Experts of a small language model: width 192, 2 picks a token.
Below are experts of layer 7 (counted from 0) of a mixture-of-experts language model. Rows are named router (the router's row for the expert), up (a neuron's input weights, with its number) and show model dimensions 0-191. Each number is 500 + 25 x the weight over its row's rms, rounded and kept within 0 to 999. Numbers have three digits each.
Before each expert's rows: a language model's description of what the expert responds to. This comes from a sample of Wikipedia text that the model never trained on.

# expert 14
What it handles: Coordinating commas and and. Commas, and, or, but joining list items or clauses, often fused to the word before, e.g. Geist and, awakening, director, producer.
router:539477439456559522497481478503470518510496503461523478474481507442481478470508529495509497546506498485484509528484533520521478504518519536546492470475436497480491512482531491484529481496465492497473510499490509529496471507460502531526496503488518513503488483508508501472473497522514517526484494510523524508489520512459495462499483477565494532481506558454472472517460495483507532555512493439457489518523514517501517508518504508508465528542528520468505468501473522478505491506501484544485541508505494481504536531483540492511554497454545516496537523489505456510504528504473472479
up0:507512498465482467456516498497497493500465454473517510520543519504472511499508530539511508507521464518534462477544507489462517489501492524472500508518489476502465475515467493490468590525480489477476460498477466501477512463500494513524518490481459457480486521523514537507522483498471464511475490521508520508507508520513509493503434499532449512497500516491482503413486522520573512474516442506500507495484471495489516496478506505475508484511523499476518520521536477538510474520511541518518469484522464539526532501474535518497454551497521495475507493483511485473500510464533481514
up1:526488497536495509512502497491517507498525490478526500492436537492489500486498555532476541471463476513502523526508507548483489522514515466549496498507464457518468475442484458488537475511511515474472527500531538518486516443513529527552499542482521477488515467479475507449541477471508504529475458527521472457507533544509493507456527507514497481472488497468512489522474488481524488516470464543512489519498537497500473515499550501519488526508503501519503512492463486481534468524546515516491515528515502491497521522547489482521485462513492510484454451507534511495465509513458494497
up2:509520508498494529493476526506478506482500502486495497479522519523486476531518510505463483493502525494504497465473471452501500528503512486523534503474501486566512507471463492521495452541515510512507531471475535518488516512508521457492519470477517473525533461470487562455480473486482518490506505457495484503485490509500546457532500462511466440502454525508522535519500559487515513516551462521490462461512536546567547482507490495480490500513503551486536510531461514497469461515511514483478496456493529485488485493462513510513479464500492497522477510514493492538529525503509458466

# expert 13
What it handles: Indefinite articles, have verbs. "a", "an", "had", "has", "can", often after a verb, e.g. taking an M.A., gained a BA, had a dismal season.
router:484487500506413495520529516545534551527509489486474463513468500489527513520518506501526507517501465503495495535477551486521502485486487451462500514482501484493519495510514448483517502479479498462488490479462476524503476502484523462452520489490467524524463500533512533486493496461526523496483475578486476508497513509499482496507485534477533555518472517537495507479519506471485444507495519508509533509477477507526518527517456530464477499525482467476466492498545504518520524499515492496499480496495554530494526459496477536544464446510439511520472526500505510521504516510487509533
up39:568469533479488508496520557477489507504455497509521486479495498476502543516575528485489485495495497510501511486503483529487530505515504525505512518482550471547483539520499534532513544500478485452511515542477539527506471482492498424494488504533500501474474495494483501454503477493507466479504506497508532527555514504496480486534464481488527529458484486488546521527483471519534477488481505491484507480519452528483460504541530482481464473493510501475498475512518496537454510458496506529504507463472526518496526527478477509500540505459486494493461489494490529486539472467473495535
up40:471512479466493515506473485482488509545451471489497507512498512498520469447511454458518503485511482513459498464512466538493501550479452466514485519503512534511509535483518590542466543481510531510483534500497513441517507516510517520500486497503493508485475533469520500494509495484467448506512535521515516490519477518519503474500522471520516514474464489513495493484495501508534469531515470468437529476531473457462469537505483454465462476509477500503478519507489448472510511483507520524500483493520501485493499490512487543488558497516477494493515518538520495537549496523493466513
up41:589491513516474480467507479499500498480495505501474471499541528552503485505517478520476505509461531472436484515570491520548461504459565496594519531498472525525453546503496501460502485510462509524518477483505471524473491493488482482521498519474481516507515493517486516496454496514530483503485491468473493529481530509507506500465471519448490491522484519482496503526498489548483488477462485510483505534518509501525489500522449508510477511500472510491466498489492504540482503544490537487523498501501537516503531514493522505538478495538489496468476494470503465513470464514516506500

# expert 10
What it handles: Taxonomy lines, name pieces. Line breaks in taxoboxes and tables, plus capital pieces of Latin or foreign names, e.g. Family: Tephritidae then a break, C-istothorus, Saint-Colomban.
router:460491551494487491510573499540489469492531492533484525515519506487479508491485523488544519537490499537513507498507466471530487512467496491496496487504573522501487524534483530507497518471481491482528462454454457549485498539466482476477566485529497523492511469513514480543571511461508463486470525480517476507514475491496430530525486521490552456511463513507536466538500496494470482436490507505527471471477515485471490502535498498524483504498495487524521509505501519505492491520513516493493482480494518522508465483491503467490501529525474473536467502493489484505490512475494478525
up1:525431499527480516499482523524499539501499524529536462492512507498472498494515488453515526519531493514504508498472467542502500492503506496503522491458535489504488460494496480512497479509460487467513495481477503496501536491532516500489540534529477487525485508474500486493494494454522518452455513473478500495504515479451514484474537499493517524508477476525468540459530492534494496488525488513535473501507491488473472526517487537486532540463544497525542490469496456501501493509417512499551513499527511521541473493484508486494489536504526485451508518480542419498551521515478452496
up2:467500477480524490472516517500518493526506514480471426470491537483492508509507453506504542511527498492520486485537471511478505467522478489491481478504497490513489542525561545498511498477513500470522528465526442469478476480484508526530474494479487515489467475507494492512493461492533518491522538512513504497464532537496521545484519498479525469477506491531518469504477519492461483545479501485467507507531525512490465446531519533487544483520503510479518484528510465465510525531516480442471489483481482546504522511524507516497547539512517561519548512470511506479485483497507477434
up3:504486510489498488532511470491482462510537497517461538539530503473453483467488498461491490524495513531522470553480483452527483477537489468544536507470519524474490497518466501490507494502498493525502464485501500504531533496501465533504510499526548518511474478492509489522528503465493513492483473490489498503437520481450480498512465482538556524482513511482551481490535534459480476531502494453515515503511480521510486505527495486502494529528477519532523505511469480475495500522482547473495519483500436547500500448561489520465514450487474482507511558478490484534497501524481511530

# expert 19
What it handles: Nationality and scope words. Nationality adjectives and scope words, often in military or government text, e.g. U.S. officials, American, British, national, local, million.
router:493497504513461517543540482486499517481513460503470507515500502496494510494517452496441529467509480461512499533537515475467476515545487441520485522527494490491504462496471482466499495525514489508460529504475474491494527480521479481526494505492496526460486473534478527493493478459537535509509530466455488484500495498481514536505514511564534498523536511515515534490494507490541521524521512524531508535480487532477512509535488499494470506492464502506501476474460531492491536547480501494473479530479547522444518529471498514462461453487486546519467488455481521539520452516531497523
up2:492485540519501450555512496502461481521479447492516485517500534521507479475521515518503512486482540501448498511522521491528518483491486468525487574507489482484464476482504500475491495449517493529467526512531522508519547525512479495490494502510502506488525529498525524490520475484507490515512475451501500476549497453490508514558551510517540515461484491502518525510464508484493498453460502479523492507505465495522497475563497508520486470500495496479509485493479522520526496542466503514550470556479480483468485472526443491502540464528507434532520510493519475497528502529524507475
up3:497513512497506497484525583525487499478524507478543514498491520473471519506444456505478521471499491477482498503510496474497520490511526537479528474490512547488526503525516513476452553526518522513507507494508495479478479463489496511509509476479528454550465443522506528498495498480502475499495472462511508499468467523503467518478513476462499499553469522505490520546529504494445488501501509472529510508517528438476560524546511483504507529460526472487430516476511533493517494516501505502526447531513497516456520478474515524487506508509515482504511529496500516533519457492450507478
up4:486468499523466507515512493504474503469476480527536498526503485505483519471480535526471455455494538490499486508500544516482495480515466485522461551499501487494535477514430470534474477488519500484528496499474488507518485488550509515541486506509515539544487532458469507458524520524487487492501514495482490512534496514506514493450530455550513471459512524460502518537518515501451530509554463497464474522493495477525452482496513512520490522517526533519490527482471485460510534536495513507502542490514491486489510504475500528466494538530469500478509478475504531516520443537516446485

# expert 15
What it handles: Place and institution nouns. Common nouns for places and organizations after the or a possessive, such as school, town, district, team, University, hall.
router:479494508504441450466500526492513548456514477469502471483497487476461500481496462480459480510519531510512500472488529487460534446507500553510497489529504494524490500512541469550471498541540495491506510473532505459509502505492502505488493478518476538498516491540484519535465530519526503483523508475438500511503470454486526472468502500498517450550490474535483504498507523487507494500496497521540449499485546479555527501510492490523481508489452507499504560494511504535493505502504489501491518452508541507443487485526504517492511522494433521524475465466471499506520500480512468497
up0:486502479529519507465488494525483491521522476489532483468480503527492540467482545484497497461475502511479507495488527531534496459456516522523497456485498481467502489501490491501527471516488524486492470531505485502496458453484517467535520512508540514484513521532487500482442546465465498474469508509506512472524522562506504520495499499505536471513477503529531522506505542481497513482556476481444475483511473475511512498547543467548471442492477539494496522490451525471493513480508504480506432507506528542514489504484497529493513507507514504470538490568549486516521495486522484515
up1:511518508547478475509508521489458493522504531473503529460501501483481498510504470458523481468486520521518506510502454481513525540501521497525525461531489467500475503472580501527505471532523526478487484516508474514528513503512545506570550460516486487509503455498523496505423514524532490531479512504492566464501493542527521514454550509480501503512515464494478544495481496498483513475493466477533507484467471522503544520501519455512467500506517490486495509503474499500508496475508493529481522521532502516529492528501512508494494478471483490484506478460460484454509512486446503444
up2:498451552497515493497524504497472491493471512494497480447521492497479512486551493495464480555502486479501500512479517490482481470517485533536508526514488498516484478536510508511513498529531487471501486497521522510529505460483516539501544470502569465493466536530519508542522514498518472590445506516442480484500501521487509489522506477486479484493522506495515459498479492500505494493513500458517483514498464534554472502487478519502505475479516477514494473464512501487451476506435479569514524512466507509509485535533504505500519492449563502509470469505520486479489530489507490532

# expert 16
What it handles: Particles and prefixes. "in", "out", "up" and prefixes like un-, re-, inter-, plus dashes in credit lists, e.g. worn out, Guthrie-influenced, Bell – coordination.
router:477472531538415509509512487513545520538520484526461490514494504432472482506509490511526489518512500490502521469490522486484486500512499516492481543481490488512519476494529520527529520536537459498450463503496469480472484530483515519474497510529439505477502461524525542522491494499508532511537509477477456500499514472512489509507492462513494533485519545514503522495507471541531464487478523505510506494474487529521505465529503463464521502478461474513520537505483480505484492490491449489473509503483503491447490560461517553504485506545471509505521501465527510492552499529453537511
up0:516523493471534508502465480460534479480490538525506505514505466492463477523550521519471496491520498479496498478492479526516528525510482477497483467509471469499514517531478456555478507511486491555465493519494524496524497511501510465485488512524494488477499477458512465486482484519516505525432539495555492470493480527521505527508509467536503550513459527511499503517504504479534490503529516468544531519550448471458508525452476497507516538539469519489466480519470486492494449464511506554503519503472473535446521513517505481501487485503476520552465501504515511495525483521485526539
up1:506519506445483505563484486465489526507506458522513496480492535527506473423504498521515520504501525527499488504521544467489489470498517504514520510480494501458499516522462494486504531495489501539494464512493464466484501472499451557509519466472517496512494543500492510508522518470490471518450471520490491537533489509531528525483507487467468480462537531506463481476506514487466479519507472494539516494484544507513495512499523491460546465510470534481485488488477530508473480496526488467509483491533461451550496504499466520464522521534522540525551482501508510475482478562489511532
up2:532520508505507471503492523502495492520466528524484482526493449485487471522545462502520492482511514456491468537495494540459489469516480522505494498500545497508539510498564532506546511539508504527501534496502485470521509501489500527478544515460487547487448496523485488501454529517474523523490449480477489495526473534462495497487498481510482475484477497439463490477495500510506487443518451522514518474464482492494496460463502539510534492534472518479491523505500471477504500532509533516503459467539536516455546535516513468487493505501468483504524519505509525561519507527504456509

# expert 27
What it handles: Table pipes and headings. Table cell separators after numbers in election and sports tables, closing parentheses, and wiki heading markers like ==See also==.
router:516538483456489520493534473519441530497530496474511468508510470512481448495472515541499483484494464527533522467470494486500461510514507517478475498492500500467513523532516498517495495521499481498449476462513469502528529461554483512518461513504520508546521475549475488522542535475494525514515515502478527544465493471439486465485486492463507499498462532517503468520524526500483543507459489486475535470476482499481472492485523514476538505490551537487502509483488498496486485476530466513472507501491529519500489507561462523483526495515474469484526471501478514496488541572521493486
up10:528507500474527508507488492507483509520484479540471487447467487467523471510543504437475478472534528492489495493491490511496508530504557497499479464559512503477531504549522480515537503504530499499547464513438511544483508425487515501528473517490507478528514495505487531512500504535504499509527513537522530487514527545522509504484473466486530522480513535483509508489518470456469504509522456471507457503455491506498544486487530561466476495523502513468509501506550495497497484506514454522445543466501533491488490464511462482475509504481497542460502501491508471505496510483495486503
up11:497490516497488470465511554469500507515496498486513478522474476495510477504504470530459456548455502515524524513500473474549498518467520491493490497498514494539503523511487520513478503483488452497505555499443491480499519483475528517515473474552510509513515537519505483466495505540510495516490513499464492495488450533511452515507497452477523512546512519503507531510476525524569513499484474485549526481456472481517498453476517492516467499577541477500502493527460510536482489541541522547468479475487502530479490483535522491507477481513499514454468495519531503492502469524524513513
up12:544496526439523544515476520506513536491502506502524472540460479466503495521469498480496489551444521487508466504535463507537523481512509489505511465507506495478508500541467483497553527501488493497536492530510498482510500513498480518511484485475536504513458527521500511562514499488499520490519516492456499488524466508508466462522502531498535511490480511430487523523541509491474538503502493491443506517513476495529506493494530528523448512497472479505481534505441499518519499504449478481461504439474528486521551512445511465471524488473477448493499523492503492511513509534528501501

# expert 1
What it handles: Capitalized word starts. Single capital letters or short pieces opening names and words, often after commas or "of", e.g. M in Matthew, W in Wide, T in Tung.
router:476482543494445485499513508571517489476533477489501488522545499513563505508479501532566485546476496495492548505482474492480457521453484489468512490544519518555512497520469510507490525509543542516502488464506442490479513527451504485476579525493490465493497500488496483508508517479516513472471534522495467454501495477526482496505456498458538505505471534508475498470537507516527457475529518520504472518480547506449466482485522500517502495518452494500514518483495482518513501497495488507487542501509477515527484472516467503506475522501494495521490478492524491486510494466510468513
up1:461523497507514527498501514498541473527519486494467499478526519491495518523471505468523494520476506488509533528510519515459530499503485524464491490484493541521493481537485487495444528454459526516503497506470493467494533457415512544490522498498499484516443468488567521522478505480476519555470499506518495516504504512497471465501490458479475496500478467519472508475493559450502467501511504500535480481474476532461478460499494523498507505545497485542559512504487505543495526527484507490490512527487561515474477486500508506508512516537547472518490511521512464469545492486514489492
up2:488494511513507505482515476522509474466485494441505514540480471509533517478491542509508472490501525477528494488521526492482525506518534509511536525538552454519441562506468501495497446485497486501523463514525477450492517530498485522498493471475489481516481505499493521495488516472481424498514526527535501509480512522491503466483584508480519511472524497452509484463514484494505464531501501493501522490497530485477509461456518441546474509468517493490507459515554524521471475488519518510483454516525529486513489506517507462519502471507460508531488513519484518518458493529497486535
up3:494481501504484521512496499470517529482521477497495509485489497549546501550490532494491448485507516493503510476512483517467519533487501529499516490528522522532516541538544509488492505540494507506470486579466476508513495529474469472501527536499544531498495475484480488499482490530490493481507487494480528446490458466524487499524489517463464470463482505486468455547490489447516511513535442521522489467489476481487505492499504466482510539509468480459535494479507476501499555511463495487443558486511462521534495524497487492512503512491475490518521516518550517462476533452465486504

# expert 23
What it handles: Diacritic bytes, coordinates, markup. Vietnamese accented-letter bytes like Thừa and Quảng, coordinate separators, table row starts, math markup _{, and foreign-name openings like de, le.
router:450497582536413477504551509539514538533528473465484456532535489520486483529483497527507518488507506482491498487477496520510483513513505451472522512492491501551496501473481490510526535532490498484460496481513507470497490500495524504477493467475476518484524514521481560487514468486493497491502524525499510499493487466472489482524470500515523511505504498503495510497482495494561434494520524529544478533474505509495511526529501470494518517513495477514488512527479463515553489480480443504460478481537510485451490478471488541500509464559474509476460507502489511480521471515499486529
up0:497522494531493470534556562511519411477502489460511467504501517522480510515515527499498489488499506508425533516503581464495539505510526517485539527529503506486500475522503526502523496486506490519486503478515524510507476533500516488500512506462568501483501503473454489531514470465497516483459501511472555520500486492511503521512501516486497484535499510525486542518519513511514490484540499516488498478517481478500480531535481514477492551517480478516458501499504524514437464512481481510497464461491509480476496474495522503456513451467505566479488513512462489492527476496495533516
up1:498451541484479516502522500464499496506485494487460461468472520526484520495505511501491504492466506526447447543495472518543527500499548518463509501511508456526483528495523497501552469518474514483512574537500476521485523472459459487517477467466548582442516509418510462506506496474465516514490477458517513543478484514483513515521505456523522479520520469510501492516504511517544506482476496489533498473505500497512527478543488509518511488507503517510524520543503541543510489501504484506473493482517485504499492479510486494529524467501470494516517499493495488517512462503516459500
up2:495536462469489501493462541504484492519525568460509483522496496517555487506519510495504508469498495482442503516484510528517491447513527475514507458506495459522435509493502520516495549503506486540469474507493540455504476507539516514511492461514531498546538425483475457494488530500504523498507510554501527498484489544474472506453506526491515561444502478483487461504490513517500470518497513508501492484524503472514503473545516499530463451495493479494478500492517453525487483481489505506490493495500477528502519480466480511511495495541510490526502495485489517548488487484561490475

# expert 5
What it handles: Year digits, connectives. The leading 2 of years like 2015 or 2023, especially in year lists and ranges, plus connectives like or, than, known as.
router:499487502528476518479482470516495492491478499533563517490499510522526496514481477502530533507487500479509463496483488521498499463538475451506555524514474522485459477491507500540480526479528518458477462511506540573503526483454481560498495536459475493482477483501475517481546506493499484512516490499536485510505519517464426472501509469512501499441479490507550499515484519476517479456540520516522456488502475555493530489517495500498540521506533479480510483527548466483530509517472498482491474511488451503474476498469503454482495516487532510526478531530488515504492533525502519490
up0:505483478497490496575495497518502482447523482513495512511501525488512532508496492475469500493473529541488511491489505524498475518494522478501538516483503502472493520504531498533501518450449535471503490471449440486500478489463563572461469495519495500498481476523519552506493488512467523512514472504492516532507494517483496442512503516517518537516440512494517484499505489489482481502491533475477517539530490437525505474481487508485510515469545507513502506503486462485544494549473489495530477484566490514494463473481482510509528517552500483491476455494504528487492448502481532486
up1:537490458467520474533496517504499499513487522492504539544472484496482491472477528527521483539524467526480533501529482501452517523484483500530534494507495544464503486506506433511518462473475508488529497557477479489476519500516473536534508537528484548499486513509462550507474518492513476469508506536515543516468509498526529455492503490529480527483475483488473513468492447525510480507470540487483498480433525510470470494514493494495487477530501498504484514546493460481520475516497517554472502507501473481492498550492544511523469504506514518527525470472518506444525521478516453495
up2:496525491492497530516458489485480509472487502520486516493522476511540490489546521484471469509535518493469440518515546558513508466452439500533514530493540472486519529510500519503476531473500505507508473490516480518512484517507500503508472502523522513549515522505502476525532504477517473472483508477451490457485471509499504485487479497497495551474484576492518568534496513514489487412516507506494494495492498420501492472501544484468484526493539457492483491504524521526508503559517507524532484506495498509470531522495495509489474461522479490502512483535512490469521480494489476510

# expert 30
What it handles: Temporal and status words. Words of change over time, such as later, previously, became, known, has been, and (now in birthplace infoboxes.
router:490525505514455492520551497518523525521538464514481488519507467465493485503508478512495518532483527455502474487479563478506511498519505518506484494511484535480493505461525494494490476498490488497462475496474463440513498473520532508449503493497512544534516514479485540552457502502506482468535490500495523514496502473518497527514515492495494491536443430507510520456444539511513510499485520536513572512495493533489524513517531518482460488470485501510501499496494441493488529490464487533474476520497461525502494536457503506490482514477544489497472460472487551541535496511501464513
up2:483509489468472497475514526479493495509466516424489492440497500546507486516474482500527456528440519512497464466522465562490489492490502484508510543532517487503508504485471510489546528507454514473482484468486493487504501514452474461456564517499521543541475535525517510526488476523516514474487469505517545525514470472477485468487467473508482472471481519480537477519503499554489527541467503517495518501528470488504519520523496473477457519505518489518473485484512483522514500495491458558535500485515448505510505506490537492541511538507469486496507480484498498541502496514489501512
up3:524457517487541498550536552487501506467548485493517516464445465500525518459483565453487480513498551510470478474499522511499485498494498472483547464474549550504491513464513512507501515513531476523489483502496503498488475513514479518472495456463496503458521508486492495534483490454495475499515504497526541546511472490481504504545535518498517521519491501494544485516535518502490524484503490495505542528491491477489504545473533530471497528512493482572477465518476453491520496525506458501502501524470469473507536480463486489477475531483517462545503490521476521512502473487492515527
up4:513515433460551485550470508515538491479492483482512505493498532505508490459485533495497521472502539504496459469495527475466505475517516552488509487508502494480472493482509506501503507512483504506523503472485517496503497533486528506473478496480483565474457539502483485463513537472494526510492477481460481513485533469528464467494536530507530492535505523512460476464465524504500482438562513526502495514466508508513521508500525508515500482512508474478489484532520489536478493521497474487532467516466435520475489486522472513539520517480455497454468529526560475549497485521524504477

# expert 17
What it handles: Infobox fields, was. Line breaks, field labels and values in infobox-style lists (ATC code, Language family, Height), plus the verbs was, were, is, It was.
router:489453524457499520486484498510518531498510526459515504510529518513501522526484485495547487479478477504461507523575484483490514517500462543495513520459499485543466522481503525508507472513512537506470511501516500457540463479531498514474498521504496481506486539467503513491514534530511479491490477506525540512510447492512460485475507477485480483515462436494541512536484510513509494547489535452483513509495525502529504534470465463481508501485495505543545488470495534484475487491506506466533485475498483557499465453499535531460496546474510449522533551514481505533476514487503494502
up9:519533533500483509543488456482483484496445511466508462497469541494529500514475496469491504499447499503516491489493516485519544525498491501466448524527502537503509521501503498541464508519477504479495525502486520487518481494547450494491517483526505522533544494498484555474516527535501480480493479510535509518460478440469548503520462484528519524508486532547501502533534486499503468514464505446513560496490559529445505463443494513482527521514518492502459485509458484467499500476517491520481486527505503498535503468534505504475492504521524495484483512497555509515501506477511523533
up10:501513477502489529504542499496497470518486490495546512466528515497477496538502533465511493487471476516471511503504511493550503519537493512562508442507520515507464543531491540535455510489527494533471450449490481506457500478505479515489486513504514471455505466491477501473528473554485510483456497492536499503527498530492525469569516554463486524541532481501510492492478538507481468516503515456499548483506479478510487493547525511499511497479455483466508506517480517469504482483479506501500477506483474497500464486520489487477514530487545493523514498477476506477461528557546525535
up11:483484479523473500501490510490509511483507530514446505510471563495520519515529486499536471523514517490496526478427524504476460534489503504496456544475531492502508498513541497507522500510558491462471513512485540523527525492501482522498506481479498468502494479528536513451494518449520531519496516464516480474471491515466533506475507465427553523450489497480490467516488513488452540485495521507518483455530478480542468515491507497496482449499473464522519526501470520481514487470501511444491474515504520524502488507527495467475483489522557484480490528529499555496503488525505492497

# expert 26
What it handles: Sentence-ending periods. Full stops ending sentences, often attached to the last word (land., io., um.), plus paragraph breaks after them and decimal points.
router:528522498496495531513475515497527470492511481534492540480456478481461459523500500528463485479503477538489488503500476550528513490509503469484543480489523529478493490504519496491484488492535490475473520482521509491521471470506519487490514522533474490547534525510498495491486524535456492502521545496497511477487497524498543513495511549444476504520501449498507500548523437489478512508466526483456517481492465476474465478539488547537527481561480540497519513517529491507502497467507487465475506466527471453519456549521522488531511498484516514456452498527528456486501519530481508511
up7:479518446461530453522518538478523514461520512512510528498500502468482472455536504440511525496516506499510544521475456484477487503510495505491489521540466534477532515525480490482484573519500441525504510506523460500480500477526489476517478536484484476523451456499482488437518486489498525492489520499481528522541536508558500518467517489511473510494524483506493517495478482557506528539516478461506521474462504517522513524543504522509510480487486509468506471500507465540468469519524496479484539493487492468510479497531469545545505478503501494518496488459489474477514475524510518483
up8:527456499474522452500508519467529523472540502508480517498483452505488539499496486492468493481535556507540503487541488512420505493536488508479502532556492523532524508476491478498483553494484454505489490499495489501479472492511495514577538489487481505514512511529473508528500504506480488521518527515469521487505517517539523493444475520481488495506505550492535509472504489508528521473553454484495482517510454490509525517513496506522481469509522502497536490500506465515478438510532524482448509474500523493499499497505464476523507540531485531518473461424514487494517499492480489517
up9:525483502458529482561489517471514516456488509513492540513510496452486484474492478491465497487535557519459482452477493497475490484513523525486450490492486516539549492524490441510519496494486433512511498480505494513475552491508528506527490517471503516476462489475425564508513505449509498463529501533487511477512510520538492528516473494463490513529514509492496473493516506495496524505512464477504518513472537516472495522510528547508485526520500510475493509501487495493494554505495480516489533488533513490479484541519497487485483519519499537497518477436467463472528480482455506532

# expert 11
What it handles: Event and work nouns. Nouns for contest stages, works and careers, such as final, round, cast, review, award, term, often in headings or table headers like Group C.
router:464499584571420513491532492507484545503464491526519499493492493524448494498504480544469540517485515461519525472517503492477504505482471508478543513503514485496482478529524473490484508495488459489482467484505519460485465511457483477504476486506482497458513512505506533535528478492557515538497488505491511510442512471467539515512472497468539519525490483524495504488486496529546520496508488539501544476478514518500518491488500508471500531453502457504518521467504507528510524500535480517457540522503515525488493463450487489499504494529539484497457493470470486477513493488495524484
up1:491566460521467500521530527479503485507462516499511481522487512478464491485496496531541501509519489503468467553496464447535510495508477510482505490519493515521481486524530513453488500524521499508446544481518512509489530517486524510508499549515471490484498447515471529476507534513494532505432541511503538513477485463488526483504487481514524544505507440485537481518510494484500499493488507485492506501514483485474504464514549517496458497513446489485513552533522513520514490553530482459474453471530505444553507505470465484485534507529495502504504476466484484521498539519502498489
up2:539501488512530481504492478493484426484471502510549490507511490529491486518492552490506529506447517486477529531490525512508539515501522507543486503518504491547463518486482471503521469508528490490495500517470492489510577499517501488469502469464488503505460482465478512460520496497492455522501511484505496545514496487534535499503457504464488489497485520472527504506498554456510509454501500456503488536507495503531529513467513499504515485509534482493513482484481521526530481477528462525513497516507530471514523474578511495529490534477455496467461500538463465480531454508516451541
up3:464520508522525497518517545482521490490514474491468497519481481476476495536474491495498529499520499468447498510503496535499501474459480492501527464537513517474512470493538507475501504554487504478496494504485526508543499497509496509490516530519594482482497490449533465482502494488517455468460477472515510499525466522517542504495524482543498509515522505520540476506474475454484541440474474490496508500517498537491496485497483509473475585525518455481488494529515481512521477494534502519525514488493485494536509495466557505497461511510509463522514474523470445448483478529492509487

# expert 8
What it handles: Adjectives, years, CJK bytes. Adjectives such as high, real, different, similar, more; the 1 beginning years like 1942; the piece ide in idea; Chinese/Japanese character bytes.
router:491520574520457486474530466512472538519504464510494505473526532514517523504530495519493514449502487524525454443493479486487526445494480471528547514490485522523490515482486437454492500474510507498513464499468526476478480528519510489487492500529471495497551521495517492503487480506497477546525519513484497492529515507493465526476463480482490539476497474542517507508489487520484484471484529526512504541413549508457468510492494521508503534511527473539500507527549517499512490488493515503526483508510492537479474521450482498496454472556538515483489505485504511497488485517473513526
up1:521462495480529487489559470499483472551467531504504535447542503510514510490482532504546456523506529493512486482516504514497501534503478538471492461508500520544449544466473492469519504514478490502495513501482498523466475440515507488478485488459528517521487534512451463459494482456511476488502502513472469488537508511491519508531487463480505528490491511456522527466484477491532510458480531498473474499453496514508519490508493568478523503542522538522487508513504489470532496510526542510528522533518474530475524501505511486517541465500497490450480472459504497501505483502519515449
up2:490537513425463464472493528506483495513463527539521451468469479522526532489502500448513491453483496460518501535525453512483515523501487505519492521471479500507467516557493459516497529499517522519524529534519554515488503490511472489514482513477510479531476496495509450489456519514536505512513502526481490553457495505476523535496476542494493504467475480520484523503450423516505475461486518513513554523493504482513486479493528481497511503510534483500549510533493465449527485507509484478510517501498498481501496506530467495514496486517523510528503478503507515487466465565488486495
up3:516484515511517473482491492505500472490518514497509440450473551496500501531502549447478481484451502513538506496536542478489525494480469531465526540475513510483464478496489498525521484533516532529512496507476524558473486528541509502503491481498514500493492541465522514480490452450520510531521542528501517487517480507537487535528486482527485476460486481483484496456494465484502497517507521458498482491464504475550482496445480536492526505483467493511511493491501486533516486500496548505525510532489484493439499527475485502480507506526519488485484506569495524453470460523515515448

# expert 25
What it handles: Clause-linking prepositions. Prepositions and conjunctions opening phrases in sports and biography narrative, e.g. after recording, by signing, while at shiva, against, due to.
router:456526476495475479473494514492497474554462495486488541530501495523500500513512521506515504464502494481443501483514526520487455464500539466485454480458467500467506478494554538495470534522481469527489463492513515503494513455502507466515479457531527494519479506501498491497404525530534525462493500546474518488518461527504479493490511480505520549489477511488504516440488522486515535503487517490472534514542556508502511535501513511523470491519496486506526503532469529503512524509474494493516482484523499509527491528528454533522507475505508509479481538547490484453515502535513474524
up0:513474470516480477502467497513459515538468477484503513517472547469505510532515502450536503468496455526479509460492528520470526523492484482490516488505531488489519505545470550503505500511484497496504481520486473496498470467512496488497475487518475469526497460418498510493489512495529515523490466517470516542525506494529474497518516504479529518507488499490502509481474469480529441514447467511516514521519480496476464498464510528519485506500512528521480499544472477526538462509547483496526538434512497535488532533554498501538465500461518446510464511509520503491535454535522500492
up1:507515514509478560485500474480511519509487511484508482512445486530454513474504508555485491488523493523458521444524473450477473547506483474484554499495503462521487500527515483497514528517518513512501463478489491496476450543530513527492505489502537502512570518522490523451503514485492549486462530476521493492473443479493483529480515491535515491516479470509471523499480499526524486480500474527495506543479487500533530511516433468499473475514502495503498520571511514509519478517485497516523480494482499500449512455470498533519476510482550513475463502480492498492512544522504461493
up2:504498479487478512502487472516528480500515512441485524464520506502519491529469491529503501500517525534479473582524497519500490498484504520529442543477500517518491484550538490495484468521491468518470502492530513514489504527474487511498488483403471509515476474480503515538502539493506505482458475493531493461550528452502512515498488476471506447488502510502501467488460479500494410501478513484527498521511460455503513496486474523477507493521538498501502507487534484496523510511499448501467532519544523496532505507503496488509526516488523526530449505440527469519506503497510497499

# expert 18
What it handles: Determiners and numerals. Articles, possessives and quantity words starting noun phrases, such as the, a, his, their, one, the first, is a.
router:477505521495511549529485488504480501495513489480502508483474510512523489501546473483498491496506522506527525496483496522464505514527518496489478532554473525549505472426448462458480498459481517523528544537494494550505535501496494491534497486443471491527477524499493482524512533480526517495506516513501545461503460541512480530469461489512493475507477520513523538484497528491485487509587449527502530553495499499501488502475504477515507501532513499490502477481468513493515509501538528479497433529478499488515554473473472478500481481463492513531485476474539500545489504509492472502
up1:487491489535470511495489513458525483503490471509509519474471468506509541517511525530452471499483482476554493539497487494537477528526499525499469522502517464516509462517505482490527535443469419498502444476473532522509490488503460500491476505481527550515501501476457481528520455516476494486518499522468493475517529491522496473479482520521491505534541524463540539538479531481491496494448444503509502514485536486515523523488509489462525517454566545526494506523508505497486495498509506515497491468477484541457481525521468520518502479495491494497493526482474512489527485530475455487
up2:525518528450505524536550503514488494483508491496502517543517517472487498491480509479466479525497512488449470495550509499511521482481483480496500531495507500549497532462488505492473507487498509519511493516508500516520457486494483511540480500538493515513547497484541518478528514502473440493524532492536502486504454508450505478501467493507534538490443497487461510529496542504479507469452465535498497541517512491530480481528552542488473520487477571520500507523460493504506524467534487525481490485476466514500536473501488488465463504510475483535514517526475485536487548507485560458
up3:512528482478473529524454537510484490521483511524500510541548509504490484458491484512482538456487549506482526511527498539461508537487509476468491493512474485497457490483522500512479472462539492476528536523476479491485523519488489500469500524533482488485474510518472515457458491559521496528516501505514529496503498502498476476452537505511505482516519496474478466521484517552460520517482501500545510457491516509510544483465501465472519542519490517500489482502520471487527487494502499529484480552505453479487501549485517425473511531473570476551492515484550510510496495512509516495